{
  "num_hidden_layers": 13,
  "hidden_size": 768,
  "experts_per_token": 8,
  "router_score": "sigmoid",
  "routed_scale": 1.0,
  "init_std_router": 0.0103,
  "vocab_size": 8192,
  "norm": "rmsnorm",
  "tie_word_embeddings": "early",
  "optimizer": "soap_variant",
  "learning_rate": 0.00279,
  "max_seq_len": 2048,
  "train_tokens": 408900000,
  "max_steps": 8848
}
Below are experts of layer 5 (counted from 0) of a mixture-of-experts language model. Rows are named router (the router's row for the expert), up (a neuron's input weights, with its number), down (a neuron's output weights, with its number) and show model dimensions 512-767. Each number is 500 + 25 x the weight over its row's rms, rounded and kept within 0 to 999. Numbers have three digits each.
Before each expert's rows: "gets" lists some tokens that make up at least twice as much of what it gets as of all text; "comes before" lists some tokens at least twice as common just after its tokens as in all text. This comes from a sample of Wikipedia text that the model never trained on. Tokens count by the router's weight.

# expert 9
gets: ".", "\n\n", ":", " =", "19", " also"
comes before: "\n\n", "=", " The", " He", " In", "The"
router:487485477507522505519489508507500459508490474490487482552501454502521523503503506510489489519518504547471529523516526490531489548439481507533542490551455522514552498477497550509503492482477484509453510491495480499530456510457504555464527504490577530521499502514554484482508451502480514522458469459509498480471488509515490489529520497495441490454498513522485489536538485498497480502510492508506499511502534547509496457508486547511496513509506491478548489529466518465518488526496503485493527467486431496491498515478558499483496504505484529544485534488475507484515519510524465466520454518498526490539494473475521444491480516523456514474501511523517533522544515517447518527492520494515495470504500536512493494505485506498535501498499513501468530520500474482464533495489464
up0:510485504506541491459482512502499487529462530505499484493470525509467465476478496505522529525488460488474513500538504510527492463521478507487480476519514486483517520471470483520541525534469521525489477530497554506547471484499516527444478584488528512523489497515502500498512513470516497455468513544502490514531495474544474511477529512460506472501525464511537491509496544462490500521541454502468484456533518502493490510494504525499526548507516445578468499542525505522559453511474537513436469480513482492509511481519507453486495494478507482520492507514497506502480484506515492459482461487479471474494486500497547475535523502537519510479513502476547518504477491467500483538495471522528461496498464501497504512489544482507512472496510503490490514533480533546528538467525472
down0:482505555526477519509494467452508450502559525469563484496498497472522501476473511525525475509514498509489537524540480491492470515523530517466519510507549486496521495536454509496485482503475527492527517508501543480498491514486499523498507538519506458512488538445540530465512478516520486527530470516533514513487503490513498507489467505506501526490461474510503509487551517521561518511499492525546441461508509516521510567493502508533541513462521521512515482480508481530511497504512541498479507517522496513504498441523538480537540497493470461498533491479526514534500465572469508539466478559500484479524489526485497481499545467526524501486510502530487510514536522529510477535500514488486494547516484511522532489534510537524520535501517523529478545486509512455541506537508464
up1:482525510524515507508483535437505506503490416515529478503503470522501486506519486506489446490522507494451490519477518512447516495448462497514494504481495498497516468498491484474506444527525495444477510506481468511509490481495488517553468515518456496494510515525502457522468517499491524517508514514488502489502503458555507515515495492489502511493522535511511471516532493508542511516490562464546520498484474468517503477488549450465438503494478486478513551494451489465497525515478528490526518479526521462484508488490472525515547470489474454505497478483498512452475518529486501467472507487515455475523494496525495483475463516522522511515494459502467526487461483513503507524463493510505465478490505479480511521509524502522513521500505475449501504481542487466465521495510467
down1:530499507500484484531530472446520466472472483481519477499510507549521543457512504516495491493522535454474518549463490513474543455481457527546451490516505486491472502541506518512487512519531535504492524474514518488517509507475477492497496517490487483553464540510438544483459529510469468504507465488485502485518455513523482467559524531492485509469497487503488450449487507503522471529505516526498487484512464520484527539491461517504493512540518482494520514520452505507547488474466479466491486498529491496517511481507502495486489509489526474520491479497503496503519491491524536510536496499503490500453552490459509524536522426495461482507465527538530504508496540540484534543490492487524500506510452480482475478525519525528517524544521492461510481499465463529509480517442490
up2:467491485518534497477481465463455465519474459488494516497488529504495526508499483513508532517505509527577470509493526532511504468513510590550517537512461490498469475477545522501496526508525495505514492466477462457474512512489462509503469486486488527487504514508530482488481519493492497531490461483528519473508504481499443512486506490523513479531495508527491507503501492515420474533521524526481431515524510532455501500489519534482459502498521530482504482438507514489489476478505474505512487572501461458466472502471470437472474512463479524492512522517504544505499487490523535481458445515483514501516486556511500525439477479470517494508489489516544449511465477485476487477519519523487530450485531460510531485485499499511474529515500467527492513534542466479471494550515429
down2:533511510466526493462500491491540552474489481480523557468502533488499544495499513474509497465475517495500479453495540502489477547506485509533501456455523544520510455493484548480495536520476477511512500492479494485482482522515474498527552493504509530482480482495492494510432516475517448497487488500543478509487470505511535494518484482474511498502533501479470464542530504466511479509533510492518498474511543542511513520465453517464488469513556516543445533493526537479476497473455502516499499508523519514502496504514431497480432507476496475525524472526496513520502484503547521518480517519494503565500492549525511511513497533504498503469510467515538494480483480516495523526506475499498509473527524432472509549486483451517499517532457495501517474530538510468462517491512457
up3:526512463485478513534461529534493470507484537534470543466550514494488549518483522512460500492519492487503517485453529482486499480507494510487481470461494436477466528472516480486509515483489494503476567483515526511492465511481498506471493511512510528539492491517479484478512504493444457494501546495497509497505507513478481486522454484508466531483468509504492464463486464498514515480523482456474477510534483544475460514519476481490484509447459547507533509451489487514478521508514474519452505507514534503529488496482556482490544509500485506495529525492507451488510517483518505499523540490483458508519506456449437487527474462496532524512494455485493501527509484524464506495502522480495524492454552515477408505525528500514503506499498464483486484462539494545470517517499479
down3:491487511530545524538493493494469496548520493517467490516494549451520519531489499489484481473488507512487475487468535554497516478538503450543465476508472563529495530513523480533491487493503538535493508480504504520523474452502505485533530502502472472544478510514513485503528519500460502497471493464490501479514535543535467477526496530508531533535464499503490492466470503514533533525479569539517485479537525469484482473507483478511477501518495496517492498465488499467522498504509525513502472478499497508510476511492506471534509506499523524462482515537531508509499505476472478482415522481478486494493479490483487501502464481539507521478502488467536503491497479466491446528443516522513569529517501542482481480543525465529454532493491495547510499458454502527518497504512528
up4:505547498487545482493528501476489503475514511433475507434541526516450444539470538470562508538545496525500525512481469462501499554465513495502491508491492495493484433480520528511489475510533521463494511480473507497519466535497479509488508520527520518461496485535520486545489503498469525539515492515499502462474482501471499510497499495484498497481493508598495507514517476531518490514497519491519455484469515519511503498505526509478503492522483520484508530520508529520494486565502517509497508454465465517485496543480528496480475538482520494466481482528510519533488495486547529463494508477499500462494515533532478492465480525503453492522446526528490511509486501487551495519493533485518472477494484501549515489524517492489509494451528479519492532483486497472510542542561455
down4:476521498478509488541489453507495483541499513492504504514509467506484525485518508501490486487508504470529448490460492552517495548505494493483495491507518518473489487472539485542491511503478522532534468530439486453508481477539510461489494499525499480494474485513501490490534521517495475482536470518439512516464482517451481483496492536476492511495489501497458497516535494533483507476469509464514510487476516473498585480444478518487500520485494497528480483536485534474519487508472543483503473487540498456520467486492504536474441462506475495551504487461487459554517554446534520504510529523459553488506475538489556493508533558495490516458501498473540496522460482558475495517474520436527520493511504529523537480509486477494507534514497475517472502486463556516512496531493502
up5:486501500487502505528475511509456527516507487507487519535455486504454462517547488513463502515535523471464488469511480495454547496478467519558495494511514484502470468528460475469533465465488504503512557518482486540506473484464497497496467506510520467488498478475567500499489476536463465485484508515480445494511506494501500503475476467499545470495502506508523465523501534505485527494548468549513518527480504501461537503481492458494477494522456472484527504470444498495526517502518511513508516508510492468465516522497473498471485510510502499480493459516480483479450523446486509527500518475482519519499494509536496522465515493516461507513470467503512539488470477504475504533516483495470498530519562483501492497518490525509491512512548500484477515508483482512489535478510529
down5:490511552503476482486481505479465508523476502516495511555501513498548508485506473473460525536504536468498466541517493533489539489505521493476532483498502505487491461454510518504489479499522491524530468501454451503509467495479537492516499531491497532489459475507531475536469505491479481469481534472548513513496491497495467530489519509526525513555462499485522541448500573493511539437480492476472478477498483525499499504498531478481541472498446452534520507497489543519479508497502489507514497516570489527506521501482521481473504492493554496540505549466513524527485511537488458519480489501515495475539508511528465508462502454511553516490501567501504496493475516508521488507505548486510541583511469514444530494498482462471494474479487489539465520533514497495496479517489499
up6:506497483526529520536529478505521485505537494494505496472511481532543502491536493554551473498520504524502453515541510434510478497513464483481517517486502552511534493517478471521502503479475507520498497496474531504482497496478527500478515455489491499480478518528510446496514516525495465478500463477504554502502526511480496480462483498474504497454531441505468470467520507506460465478468475521481464491524523509488488490512514519522517528526505491547463472489490518462531474466492546475468498511500492516527497452497496533476512505505467453484514517491496517463517518513528441484530493514528471542503505503498535516518482528482489522498462506498553467498502505497492450525507487450527516503439472526457489487479513499459521476492450477513472486518499489516494500511503532
down6:488509469478431498475487517504479518543534554554514502457478508498526500504533461537536512464502474509506462503531484487516500501484473509489528507484464482492520493489475473514491521484497533541537515522505496465520496511472450487494472516528506494487498497564498441486503495556455474450481502496472457494489513515467519490472479495504495483507501483523523515513514488507496498506474546477491497467530535529510495539469508523532473527500490516499509486492524522529518506524490487519503491470488512478482492531490462503516481480502531528446495488498507483429476509528503451480482465454526442537528523498500495520479445477496471531542478527461497479495501452487522533527468486522492533496516530513477539495530522476515516511434486547529494538523520516513483480547509546
up7:479528508495500527528434497483511488548482477532489447518533468507545488505541512476509504500493522475504540506499496496455488506451523539511529517467499521522500512501507508558472509488485490494470524493508527490466539500516515489518492533453496503479488493529494532492488538500527508517433498539500497487464494516469516524530530481517499496510519474523516496539503570492441494542501478519506506483460514517457505482544502519537504561494539476533490500494497509513516450512492536531524513534502530503437455491490470452516495466494506491487478507492466495511507523517503532492482495492479464461517492468524498459529484517516496527475503463470523487441485535452486495492494526522529514453519449474520534489498471517499483509513494529471519507497448506507478489495478497
down7:508559476483513543515488506528488474529500466529511471519476511535538534500488447457521517489465510560515522466518486506510446477492500504506452504524485553529462484513512481518471511546499495524486492477547510527451529529498484527464478514435484560479499493514501497510501505506535542500500488453520519527509536540524477454510549496514458484502510508497517527488547495480480494518486474511451478485490502509501505503467481518518505538508543490521469516494493515501457552483487503526496513529522491488513491515484513496539457498498516475495527489500473474504481498503536479461503527503509515465518495537491467477498479466504522515481505507475437480484523517483530518467473506495497528510535457495552467462486515509547510445480498506514505492539430488527501457507520473

# expert 33
gets: "s", "ing", "e", "ed", "er", "n"
comes before: ",", " and", ".", " of", " in", " to"
router:487522473547487505511545549484498483480578531470496489488492472466517492487466517508526498496442523515530502534466507514487478515540518499479522521554525491499508492501502551532488493513478495473476537456499466526490502426489481521516533497503526520475472487505519519522518482533498499517513505508535500482476500489540523474484506490547476473535498509474474473517515487478521469483491465541505517534524504500517508521555493521533494534521549475484518484465442506508442443498503511422507499474496504478481493493490499475517479534502529486485519520508481528494537514488540496510524481494522505487499526490498503454466491482530512452498478485508470505519502524507484493494475554502524491499513500464538515512473516522497491507546536499525524505486542516528503486518530505
up0:561519490559452491514496493483479458492516458494495557489500491508520536464532459529502533495481500493454476515501501518524504527528467517503508491503494507556509464520476456499508511495496497508507505510463518525483533454489539510485510480526477475458498486509531501504449513495545532497498452506481508517509486489544531496492494513525489514445524495499494518507492512501496523450511539491521479498514526485499499477500461492531502518473518486515468496481539499509483503506539497480513464459494445506483519484513545528524499513513512551511511478540479460473513508486492528490492499529504482519551491510460510501469552517509507473485505475493478516509503502467480503498488531486510521534487519517528492521517524546439506546488496553526488564510461482454522539506524521
down0:511525496516462528492480447470484499492490498484521530488529501494539504492463474485520519498478477517519495509524484497537502513495511483527520521516522507534460444534473493543524532504506498534507483473540500503508565482533525522560485472505535481495507473491511478454453516492504542514523495486519495477472525447452519464504525479472512453538483491472556525468477476530490454495428509484467437466518503480472487546538519485478518521511511456490514495478553496490522459499468489513519472453475480482529470514530492511500508520530430467502526524501501481470478506494496491498511544558503489523504490503538504500500503523486517493510502528521504496498512509469487509475444520516572504483465497506474485459549527535572509485496502506481531481508514517495514519518474523
up1:496459499467507536482486511479499520500542456529531489508530514495491484503480484464486458519515471533483458457498496486527486517510485518474489527483486484498484526492531476552517462514508499508472521490464483485494493502494494453499456503483536498429511552454521473474471473504517445522535447526504526487506540484502505511507487472542517518497503498494496485524486525517486497500466520538498492467483479494501475506480518506528483512533474484461491518547458504486504485510504465476566501500473469536508494477498529449497472522496488427497530510503516443497517452488487545516554546512457492523492528510489448458442536533504502530487506466493496476454469507489502557526520489514463525517501500537513508475480546515486476509508508493484511510482469522521490484564506483
down1:536513503499488456536501504468470512566484478493485512477507524480474494523462495508501494485497489489471532484528482457431539493456524456487482512505529494522459465499450517472530493517527504519476503501575511469537486480510523512513515509482522512453513465481471491532555514487473487507470518488496493525485508510499476505497551538528476497468514495509487464479524466483515494487536424534544473511529492554492494510478486497492543506469518469503513490527541504505528507458523498486491478505493510499595473502494554528499477458514450498535472476521517511514523511494490509473493507516498514469499493509512494490510495445474482502511480496494496462501494519499554483503528498494525492508500494479512505527529477481489473495519465507528501514498508530517527569519546512
up2:486502511461516507499477513468518481532485497520498521506444498513496520457502490518475487507512497513495506495509495501422479533501512510479550503473513503588509489567469525530513525478510460520496529509472480499539460519478494500488463498507534472493534514467538513495487485460526519523483507462487528461472478472493508486507493541531491534449530485467538509525548517492486502513528503476522506537521502474503536517478512496524488469488529501503517516498498505477457530497529517491520529499503528509484537479478490479479533479503494486495443476458491520524479503523520465469470477504489504531523436523570507478480552498483491516498533476455511532529483482510520474481503519469498523512498512534514491531499471529522517508468528529522499471461498509457471538496515447
down2:512446495479491543471470486504552514507478488490494505538471498458488478489500552475503483537507513484480520469492518526478511508495536528512456519451497469511497472531503501488489530520490472512524520519518539505556513496505445506419458479469518471473521522512517512484556484510535531483467486454491495527500500481496506501473489530439494476474503433494460513485509531492517483523419490455513501467530465529500459480447501509489516474501479499535508494512517498473500486515492540516460476530505474506504480504481515515506538475478509494456494492483498515491436505509493464520487496512486491516485432532538527507528495503480477531464558509484485450532531523462507441496435501457458492500521525487494485518507506548479572516500510497509479509504519517493522500526518515
up3:517491504523510480484452500554528494511531511492485479509461480492503521466521488500520495485534491505509489496532529505505519467466511480547501481505484499499513484470490484510522506513486516501536519524485505503531500499501466477463501458465522495449492506451445482527543500500441526525483472543503536487500465487490516470475540481473481518462578499505513549498527483521494452491497507492502471523507542550522508522505530506526487476513522510515487519531503527519457481452522493503490474490496431487532497486504495541507490488507505479509497520475475544536472502524457514515520502488504540501494537522475526520511487489485481498522496511484525493486509543464517489494541497432516492494462511492517516554531468475540468531503466509523477502502523499498520552491548489
down3:496511505517487510539518491516515513501468487568500507503459493471509475481468478496472470493489477512517532521505532468551467529510456487448502508466466485510474497460472510486484523516531505500534484514487489508507528475524494479467503494428499511508487502525518509470504471497520472523516535527493505491520476488482515479484448474570472475492471492535515505515498493489502503500490507503456476433496510536510509492500493499508502508470486465512510506477500450513474495510457481471479514495502508463491522510519530474545534521459493451479447497521504513504512489525477491494477539518438501477496452546518478512516473480502470482510509536501528483490532486512546505517486541446553443546498535492530508527498522474547521501512464482435472490482539483472526481506517507
up4:545534489532503515526540519490453514507461489495489501492452463484544548517489503523489502505530509487509477471532521511530532507527550493484479442481491523492441534476475467531455504471507475502458557524512521521528530505512494479511507462533452481474470499466527550501537523520528483484499502511512529526456516535503494485496547513468453481528499514501488513503482478523486448448479529519494499531497466515491496536520494465482491491472502507479450463502541508460529522548515504473506477484536530460457507527525512502478520482508542488518523511538490519482546468478541506498498434519494536518525487495481488483485481479494439505528502463494491494502509492488519505544482511431525485515472483512525510502487487529454479495532493488493477469518480484530518495485498524
down4:501464476431473518506505491550533457494515475515509459426487486518470503485519552496507477489507486517514514515488508471491501487521515519543455490512491460511489513548453506512493501503461484493509498504564477532518487467488536480443494500504495450527554495445523484488499544488503481515532496527468530515499503549526508516490485538502505521515523473522495501487507512496460546501473471460526504490478486546476515486524504490531532502482465516490473501503515526451493495492527538513504478501451491505469505493529549508513483518473527493461459470490514546524488496560519510472488467481517492505494482470467523489485508519489474468479525540466501501484529497498519510471470498513470528500499530511479462542555529500483497487519476510516492535521510476537486515469472529
up5:523524468491499503520482492510523520514517557466436487494493494480460470478511533489538521474503475477521453474489480544486547528509524472486436469517476522517466476493469481500520541498501508505488450510482505511500523500506525490518467522503515473473526496530501487487499444481496509491500501494511500476495537463513497505466523478526494504513497514511537463499490505490499498498475512529496476505509487521501531538529513527462539535479533493459518492489472482483508519520506487513512531507461499477464548497494520484493488486517514515490539460516500466460550476526532472506505487518508481495520472522495512522480504519495512486504480484507509470507453519486501469572497521521501550491446524469515536494455498495526534510491520510511497541463478504519526532524501487
down5:489475498517512499495497503451462497503477502498491484528486525510467528497491490465494539544478525478481512524482506536505519486504500438506512530496484477552490503492504486509471490485492490443450506511502509525512459466526489485500520497498465492490482489521493473487449503511520512500489519521512549508501492456482459530526532498521507490473474471492550468501488528534504475466474484444497493470477503480531478487493454500526500514483511510494538450469494483510486515493524499443495544503515521490518499486477456515511478483492511485463497512510501502471515522509508483438471484526517472539503504473500513473500503508516506492466511552550495507536515529558486453452496522486525562525500532497533530475507504513553445500512498527527495422464481471491466519490519504
up6:500503492491478488516556500505476497519430481481523450488476485506507457516542482503529463531466515467488537526501549542456491516473507497491523503498501512501474489455492516499459484472459460518454488471497466530506494525527504486495516497502468510497511527481504479490522570492510566468504430469511493513467490540484480512494513510535477536509491523493480516484499509517551472513488509555510479528500452501482496493515472510510493481494517514508513486530476464487491538515512535488537495504526516484457480523519539493473554495517519546494517516530515550480494483516522509499477495484474524516526501525466529527446503457499484536508493502518494498515498478548493536504515523478484499508499493513524494495534513505522504498479509460453543458515483510537522522455522449
down6:486489522477489477534500511496533481526500509499507534519495509520516513518558502484450497504493468486533465520484484513476461500528489484531498469504512474495504539475508511500506479503547508500487522506525491513522493460461490463482534485451505501539485513514490479517492454495499461484502523498462546459495452485483493496562522501525462530512525528504512514530545498488483476519507466524516461519485527535500504487538539470467525523511485494463515445556479455494484539502533504461511482495456529500519476497494505537461479502516524493522503483452515482474499561512508446486487489469500485493480545505495500490513517458489531479541510495506524516529490511468502458500528526491485529507524500501508481504447488519476481517500469487486513525496487507475469484479472511
up7:495514510547522482553492506465504481495492489513496471514492476506511489470471485463513531474492500547463499460499496521513498502479506503501497492443492540485531483496459519558435513503481508486487471508556513489509511509484477468507533469529516477483479524530518498503472508493525505486533500520477536494557470479472534483479521503496510502527517460521475525492524518492509491497533512535498487549508512522522499510504496469465510531471497510482474492512520468487529535487444484441521490469512492461498503477490523499503532507508502486516543447546495487523533476492499497507519507483555511546546466485515486538497540469524500578474502500482505476521490497510474510508515530514525463474494539444494514533479485476509559495493481433489501518479494502493447511515535504
down7:498545506545508585486470504513552515477550499539503470522502536500497478497487464504496519521499547494483489503497484448474493460447504538494513501510508508485459511516462509503507489524508533535511523499534511530470458473502507461524496518460575497488510512514499518535511508496465511481467538518491522503482506475498574500534540522524473493536524500485509471526507505446470497468490494496515502496508511443479515454538514537464505552524491463481531517506465460498512530494511478525489473519499524479478460508469550527486531482533522537549490530517507504513500501472485534540483514514516468504511499521518489508508511517513474552502519541505523545495460477471522516488468497511491484523457495514498526520496468493512519524443485468526525460494492506534472506503507508

# expert 44
gets: ".", "'", "\n\n", " The", " he", "The"
comes before: "s", "\n\n", " The", " was", " is", " He"
router:533505484525503476507489497511513463488482461494514488492466492478518490434489476461509513527456526532488519486474508513477523531498450557480516493514508540520516551527509521499465510517496477524488500513522442479529517494526516492481492525506512536490479456494513468500481532488479527513488456499543500510517508489501504512530503504506497507516506500509500448511501493511497469477500564541557505497529463544491451508514493538478523473549548503501504479524504483482480519507512472473462527500463449500481475489500502490484463520512520506463498537522476518528485566501505505470504499514500557476493452460490500479520466491531480499494492514536497505545551512498512520510487489574553508513505516474486467514518519487537507463465531522501521501452500476490498493436491520
up0:513558521507490508537538524512511493495483501517477481502496522500507490481516488538480479511521525520459504516503469475490506514492507518467513505467563535498529485484537496487476505520493532503526487492476460473527480532460478510495490557461528469508478491500488514478540518454498493462491529496458479502520499514482536520490531501502499487486453512524568510467480488512494441454476521532518487469524503503491500481488477509511504503465518512497503505484473544517475526488455487530495511466527491468497525509520459570504475464517514533533511507446491516489525499489469500485544509521491471495526482534543495488564521467518494527525505468492502520505514464509529516491482442465497466531541542511491558447574501502505439485486488499486508531494478518529543497470490507
down0:484488544450453478538509491495475523526493482479509489520497508491469493496492490459495497489504485495485519529506499511491493497526524470453508485489505502478493478514512503507497494530501514490464466513502498484492442492517521474459505469478486510496476537508476469477440526503468492466470498480517469513533472472476545520521463522479490520476470513491520552540518518512496551475472482441497470461534504493468500551520515484541479487513542470468518489511514526490501563444547498494488497574500491509511518540513505494481492460538493454480521492525550536486539459481480512500524469481522543450508503481446510524476506501517525495493541511501503463483512507519494458483517503508481521495576476500507521437533460488483504518529512501471506483497530525506546536526471537
up1:519517473528470471518513504458512532520487437493493519444512497516521505517520465507485533490509483489533517468477510542507528501514500504508446554494478499485501501523530533487484550497513496488524510488532500427471499513494513507521529492509512487426522468537502486520511522486455535506524487489530479474436488558507506467493503487517485464474510507500473465525522477477503454534513508478487534544516486459490499470501495510504511507559494499509497463458528511559513498474475440455443504452451480527477500492476511482495504520511447468525511507483516483513508435476529464495518549488496483537442495483510528502501525490465517528524492484540486504504525525508492508509480504483554527514488503459479486493451508473530492547532542455516492490500502501484473500491498542
down1:485495515475392478515488506515508524468507510483549460503486470482451464542479503507480503464499482518456525502475538531468514496461444516498516512488530523442594496527469528501559477466502534492505493504447479527517494499466501527540510465487499525533485511524538505522519522499474490503487491502512505525502478473502545500494513527503458510529531559497515540488510477517463580457505485467537480508474492516504526487530496516489470472464488528484535484498473525514460497470514516493515502515505459498470535502442501516514508506545521533474511517470495535487489524510501494501547450516483475513479524511512530525468496488492517526528493476490520502470468491547503469499541540486490490497560487521467509483524502482518519503483483501490486492518489473543504512501507488
up2:550481481480494531489464528485466565466511536513529514475482519489515500534457504491516505526539488526541496487531472492527477469497486490495483516526499443472482510454482489482492504495486545519475511515502496509499513501463539494463514492552486548480529490464518501474540465481495535483494523447481460495501485478505477460532546501494509483497481458490529501504475511507519536508504488475507522495506518491503532524484484483487469482500462486502503506516472447522538509523484510498503484500482487454469482500467506470513505508464484472509464480505489489534522500474505479525467476510503501497463532527501483490495508520492533487541489449497556498474497483480504459516502505469469503512502521513534511512492470529482501474482473472526508502510499513516547498483503514
down2:534498502499461530455473496507517500487492509508515492471521494509498502518505537550453495520489477485515499522506514478488467490525502538528501435523501458510464512482549502481541455493485524515521481506522491508511493533500479485527511527535522496569515514495488474461483478500457532485536497476479527493511483507507508577512468507472491515481514512482474507510493526480519492515463474467524525465493522529508530478485505528468500488516513540522513539484527472504525532520457477500526503510492543445511495489466507444516544517471509529508520499512541546499484499517533503489502488487498501482488470510481514512475510478509563474546500491518501476523508479553535494501457464447491542475498512474517483547529510517520488534498515506527511528491472457461472527532526525
up3:504497477508521524479506514490494496511491505475487508499530459470493493513482474503580518487483477519501487514489500524462503522455477507553477500491511494484454448505454535492441493485500510511512510517505416494505505480499465540523497523509501502506508518523511498534533513450425492513503489488506488511495532504539490435532503491527542526547466503492490524521553505521494453477488499511513463479454521538431477462533520511505538504548502487491530512543523507497534480522491475513523494513479492448461459461492495498490510486487499534517526502499506493510530476472499469512505496465466478498476518529497503497529499498510519440527498510504496514532473433463509497522530525503521515487496496493547487509489471457545526512497527561518519511480473485507487528481535461
down3:526493485497508518504518472540493455490486523493500536516500479483503486475523522491530520469542453510493515502487455525490521513495492510520497518487493515518542509471465480504489531508451476517487466503533447456431497508473515488519459522473488481517513504520504505517513515509519495503500530471504534506561476510525511487493542506469509486493461540483491532488467521502499529503500489497505515517489518518500513496514505495497516508483501492498525537464486524518504525521498498474492512486483543486492515454506544516459481520493518493539526497469468506538457441496502473506489553551477465514505486451452500481481465437545532487481528529487518475530475523536507523480493559490528476534492503472504502514476470559518550466521463494442497476508460495509500508475487536
up4:501493477498533494477507487507533530520512490522507540522520513499506475513447451499480499502522507502469521503508452477481485478492494466432536521450498541516476500506522501494516489484482558498488538508481521496512495482503501489478461483490506505485527489524519537516512505495468477528495526525585529550466543509513480513504516478493511514490514474497498484468537520473481490456436483514498486486473480498531456537542477472474485493476478496500519464480486529518450456546478527498501495471528506523551508521513461491526481507531466566519495514513543516446493488539493484500477487509494484496445485495476525501496520481535471498520493505469468540464519480507552499535507460496478492512516479482513478499476486485503533434458488517506504506487518522490531525501484454
down4:497517456521543512521468503494516472459484482518449548519532506528523527520480503505496560504482499523486492482533503519484495510512507514523530535495516489498445498504450522521532480475536490460514522518523511522470498475544480526515535515501469469511466516497462513499485475534516492503473482480506466513490567498525497480483537466476479509525476514507493465511488515450477480503485509490512481486527511488509489455497492481522448512497501541499513541541532506502490477538464489507479486470545515471522477512509503515478483539493476522536483525473498471497502524487499512536482531507571488511512503514495530478499476479472546530473478495504521514489453499450481517530498486515506463528485464529524501522496511505501510455512536426502500485513473475474530493517522442
up5:523469514504490461460483476508477481519462492519512444513522563465477512471479484459511533456484498494503519482485491514544521494496552546445493507481507520494475497499510493481479539496454502474493559504498519459491525513495478482535489482501527536482561493463500495489488508535525479521513516510511490554485512483518494485487537488481500529498499480526527475465524457467492462489478524486492475536516473483525442502511487444485496527499521510496464516487496500499520524519507500461520460533461497552499497492491497499493489522481486508479496469505461580506492500477485513501508487530490506449519484541451525488508474483459505531464512505490513512454511483486489518520471560490525502544464456508496505454502480486540513493461479508448519491504461521489549505544481509
down5:531565480488479469498510522507478469537527467524490473470500542518532506476471503510509511488504523545522522496504523443515534468519533524502469490489467515478503492521507507503466511480488546467465499510520467493492526485524465487487537503517550527485471534515500493506537539509486493531495473481529492506498497498531572464473541491487479536507535510462479466526537482468470491493488513531535526509443480545531479520496472509502457471508520510526538479486485540480510476447492518493516488501469528540531464466495500481526527533509484472529524511528512459500521544460490509494490490454492509472489466508501514534496482487525542494512488457500483493501523483453513445495505480444516505498492517543493522481508513531490451478503490522522507560538496475507515485497487480
up6:558477549495493469476471499513472517506483490559485498567504500496496455521479480496539485530475526500501502505546515492499513446503501483519524478543507518486523512482521509534491491495469447485491518465514530515498497497528469482491491491503483525529506490477500472467538504521525489492458528536504504546494497529505495539468520474462562563536439527531522495520497496506496502496512516513489555466477507492502487500487534478496465493511506518496455550521491503425489454552461524519529456500521518483524461511508521510499493495496523509501507476492548494483493509531435535495501494510490510529490525467476519562493468520488503485475494527519494485464480451491477477490499515499519486531504473489513531486509496499426452505487497522496455471495472467493540467467571496
down6:505512481507449493479527504548547482475492510517510508524427563523504531489469538500534487534574464508486539483497490501498502477492491422464549558509491496519525488463493484499504533518490521528468494529515477449518519479531489476530523452490517481458487470503498493497518501510535520459464460502524512478500495506475500536469491454490501517459466494512496488472569519487525469450506491447450480503531523531494520516499510494500457504473494483486487480506501474465497480447561477474463488533508530489537513518472496491488518502486557458519450483506546482515506498491510459464469468467504523518445526492476512499468444508500502520467505530472512496528479494495493508498477521456472469510469514535496482510434504493513497513473487460512468470513471521466498504495454547
up7:517489481525490496507473491520538525494546512467489541485469487537495524545512513536479526502462488489537515499516502473502473484524501503503489508486493537519438520497512488515485502538494458506483548525503474517537507492494472484478537491495535487516514492495483490476477466521500507495495548537500529465506536465488495459479466531476554449484468474493471482477530492473489528488512440530532511550486465470471472564494446466488535512475530512496535465485485508511458497510499511446503485465530508510485494510505506506485500471510513496491448520502487468498462497472482538521516489543495483500544526467441470517531482551513512468521502538461494503510510521461520535579508499469481461479482479524541502481455499511487484515555517510491485469539511486447468511483482505
down7:551513469504458489467511527534503513495504462479478537504480493500449465519504526480472512480480437526468478544478513541491515560486519530496507494455497488530504513515495516518501491494515514497506459551537473496455526488506482431507487511518529521512461495476504511497513476497549485506498473500467477519510496518464505455507505526503469479525499510547521495534497488516512500484545503501465519459518504512487510451491499495471535470515503499524492552511475497483501480538495511475470526534503438476493483474487479478509474497511526524497524481513496535498499529504484532501496437561528482522484471488490502482540485537446499519485496556545486532467495494479519506540501464517531524487493509492521461478502525537539526472493504514464478483481474482489501504493525459